Weights of a small mixture-of-experts language model, trained from scratch on English Wikipedia: width 128, 1 pick a token.
Below are experts of layer 2 (counted from 0) of a mixture-of-experts language model. Rows are named router (the router's row for the expert), gate (a neuron's input weights, with its number), up (a neuron's input weights, with its number), down (a neuron's output weights, with its number) and show model dimensions 0-127. Each number is 128 + 24 x the weight over its row's rms, rounded and kept within 0 to 255. Numbers have three digits each.
After each expert's rows: a language model's description of what the expert responds to; "gets" lists some tokens that make up at least twice as much of what it gets as of all text. This comes from a sample of Wikipedia text that the model never trained on. Tokens count by the router's weight.

# expert 27
router:110121085117102148138116144162108104141153123122145122101144158122135140143113141115153173145096157161100151082123077100171119089149098063119114174107121160126143111122112128119132094150123120076120126142096160167103103111110145112151131124099112167111088129126113146128147123128131114108139111140077106123127135076107149159173122091103100103138101140121115136097162124153149163145118
gate0:101139090148171057142141142148141129134159108102144093110160118151114119126165140083093163123132089123136129137140129145116130100140116153150104124146123113132125099140104166150090101112165168115127103088135113178131118114123082104134136114118126108119109121133155104152158093124137179142152148115091108150134125149079099106102103118129166149085158162128097127109108108137172095117120
up0:143149120154140079143156152132124133144129112113126106086148134170113133121131153086106171123136107128107137138132117145083139110155117149149115108130138102110136093139096160163067085121163152110136129114140146176104133152115090082129136117134126116141108114109137094170132067123134168145138151115101086126150120157091090132117115105124170133070144165123121105102102120119174108115128
down0:117099146078105174143103117148148153136128114115131114161110130148108117123103144118182084119104137102129134087100098129125153145132128126108131149122145137131090105127147126085144104163102138090116116152120118107124103151129155168123134133107129170171173140112139149133101151132133057171133132134108175135092078126143155182140156101134136102160130100145116158125167110106118154106156
What it handles: Coordinating conjunctions
gets: " and", " or", " but", " &", " than", "/"

# expert 12
router:140131088116121113143114144118152161144092154138108127143122154155136121166152127165112121157142158120127124115146150121140104120126135132073126149109127129115152094135128109164115137180097155104098125167167146116137087113161135080127161124134101116085108115100133132067091129146126094138168175130135123115123112108114124143122068135110155120155099147127147129190131114149131119160061
gate2:127136126135110113130156139123115155156070147091098109124143124126128131147135142109116084145098111125144147126163149139104136105082142123140085107165121189162146135105121161162123132145164105129144151160120132101144134140098165078124149151119134142125103138142148131103118100146137150170166122174112145084166093111148140116131093142126146146158086150134102085139137119123077134176082
up2:129149108140093147145136155127105136148121110119114142073160107166179143153126141121132077134086118132167142109136114100105145102107116090096073105190172160095147150127168089129128132132132132129154137149146182092159094144150154108117171117094137132142112128144139113142150133135109122142135124120148181125126107127136122191104124123159121118166113116118126073121152141125121137140122
down2:143141117127126141104135125080106109080113104133136132111123163118088136141138108149080140058164116140062145136109123149126127103157118089134100092099107126104143090118113129073105141110123151147158131133158102090131131142092111117121119138146141113108143122124113119108152180119168123142099104160142143155114130131140142128116161122128113082095156137163142140112118131109152187119187
What it handles: Name-ending vowel pieces
gets: "e", "re", "a", "le", "de", "is"

# expert 19
router:124135105098073153163112156138097132101133132153106149108141138100139162106120148129112143141136118138111135129154113133180133082106117125097118168141146150135092109165117099128153123168119141095142118128185090137123127099162129093154112126097134130123096108134069131135147119132085107129144106101118161145128101089093133114093069140098111122151123165144135094142152163164124099165103
gate2:163160122140136128144080156099151152094154110139101162131165116076093112111076098129120137106107129124139172138120150112143088125135110110130112107140133168162169165111097159113124108127087144110150112189130147118113133164147141135152137107096133104107103121101127135127133135146136140119175155167176182093114106127120133124125087173133114100150120141158118150113135147126142166131107
up2:105151115078123127119101120111140113123114127114105134155133142163144165106115136141125124089098161127161129123138094117144090089140109142156165133146092156144121118179134103110114147119060146120118137157102122125123102129114120113139173106079147171094113133133144123136124124135086127167167158150114157071105141128110136141090129132145098091131089166075104105108136136165140143170142
down2:102172153154112114134115118072113123136099121107115120185150152163133148119146130151155171118096135143148109115129112119167156122146130109163146134158106138112106119163124100127099063130114158124132170133096135142103116100127114121121160113101151161096121156100157116136125118134123137084143154145137166058103115123124144154090114123136121070122125125070140109132157164134164117140145
What it handles: Space before values
gets: " ", " \"", " “"

# expert 21
router:120152118118094156192157167116169126116154128131135152135139157120123174130139131164118148128122137132153104092168125142162123107153110089147101171136155097137137113112139120124120082162116152071119115202104093115076097119116118100158103128104131136154123138104083118105141131120098115113120136108117120081135145089085127121101157125135132125115090120129131107141151151154152159126144
gate2:120128112109090099116115146073122151101137104092140122104130155197109109120150120128150082104127095148148121181126163139125098138137105124167110145118129143095143115131107107160161110138131122094134069152152098124110107111105167133133158139148126186140082131109119127124138149085098136107126098090173132139079142123139130159122154123113164129127063133139111127137147139134124150106125
up2:137109161152133133100107105137119121171122126150125135162103136092148102124128132161112117121128160103147136138098127125153100088176111099113194115175158096137117164093145116117109124125166125110139204122120142154125125131119096106141119141113112124141124141130127146127128129128116136157072111088105085138160098163133157070180136108148147103150132133112111097116128184153136104136151
down2:088106150105146141141122113183151135064166133127119117147122045109181119141110138105116153175099144139071140100114099160118143132094117111120111111100101103112135108147126125115131129160128136135095099130132149140147159136156151123151138146139087113120152113118109132157150067126134167148130110116105130121158129133107105126125077165073125105123102113111154135143118109157129115141142
What it handles: List dashes and colons
gets: "-", ":", "=", "):", " a", " #"

# expert 9
router:118131127158111145166152106109112093167103110112149083119110135128146113164111112136120128114122180151120120093147132117151113107153134125091117138165103155153124132155133114134140072163106146125111096136147134141118143139113156135169133148129141139103075123131125098101145116141112126102219102153100143132092134121126125106139083132073146152153103142138103116144134136186171121171110
gate3:099135137134142113111145137147142130085100125123116094106164135082140100132122114072115135082135139128142116089099156121110107127110151099085123090124117188106111134126136202166123118188148152157111096109156084135140137155160118133162115141147121128150136098114135155151111109117141162140136129141137167119130106140137144149093128167118114120094110120187160115114145105105097100120116
up3:158123145137100126188115105109141092150183148185096149151113119099148148153172129181129154104113125119156105147109139122130127122129124125144131154103145080088129139181148103081165087131126113113139099132102181146122100141105158144160124121103136179140150124127137113129125122107101121108134131144110163123148087119131069120118120138145122110128113128134122163110104098128160175149116
down3:159149156152167132155155142097113128123133121122112117075164116129148138145133138122148112129141105142157113067107124123111121157108112101140151090142161130105111081125155088127137084130091121118100155105133139144095080136127149154114132127134132139097197118112134113117116109139132131120118082084148135127117129109106109127101162120131090143165221102161106148131147114103130098111125
What it handles: Infobox field names
gets: "x", "et", "t", " Total", "3", "″"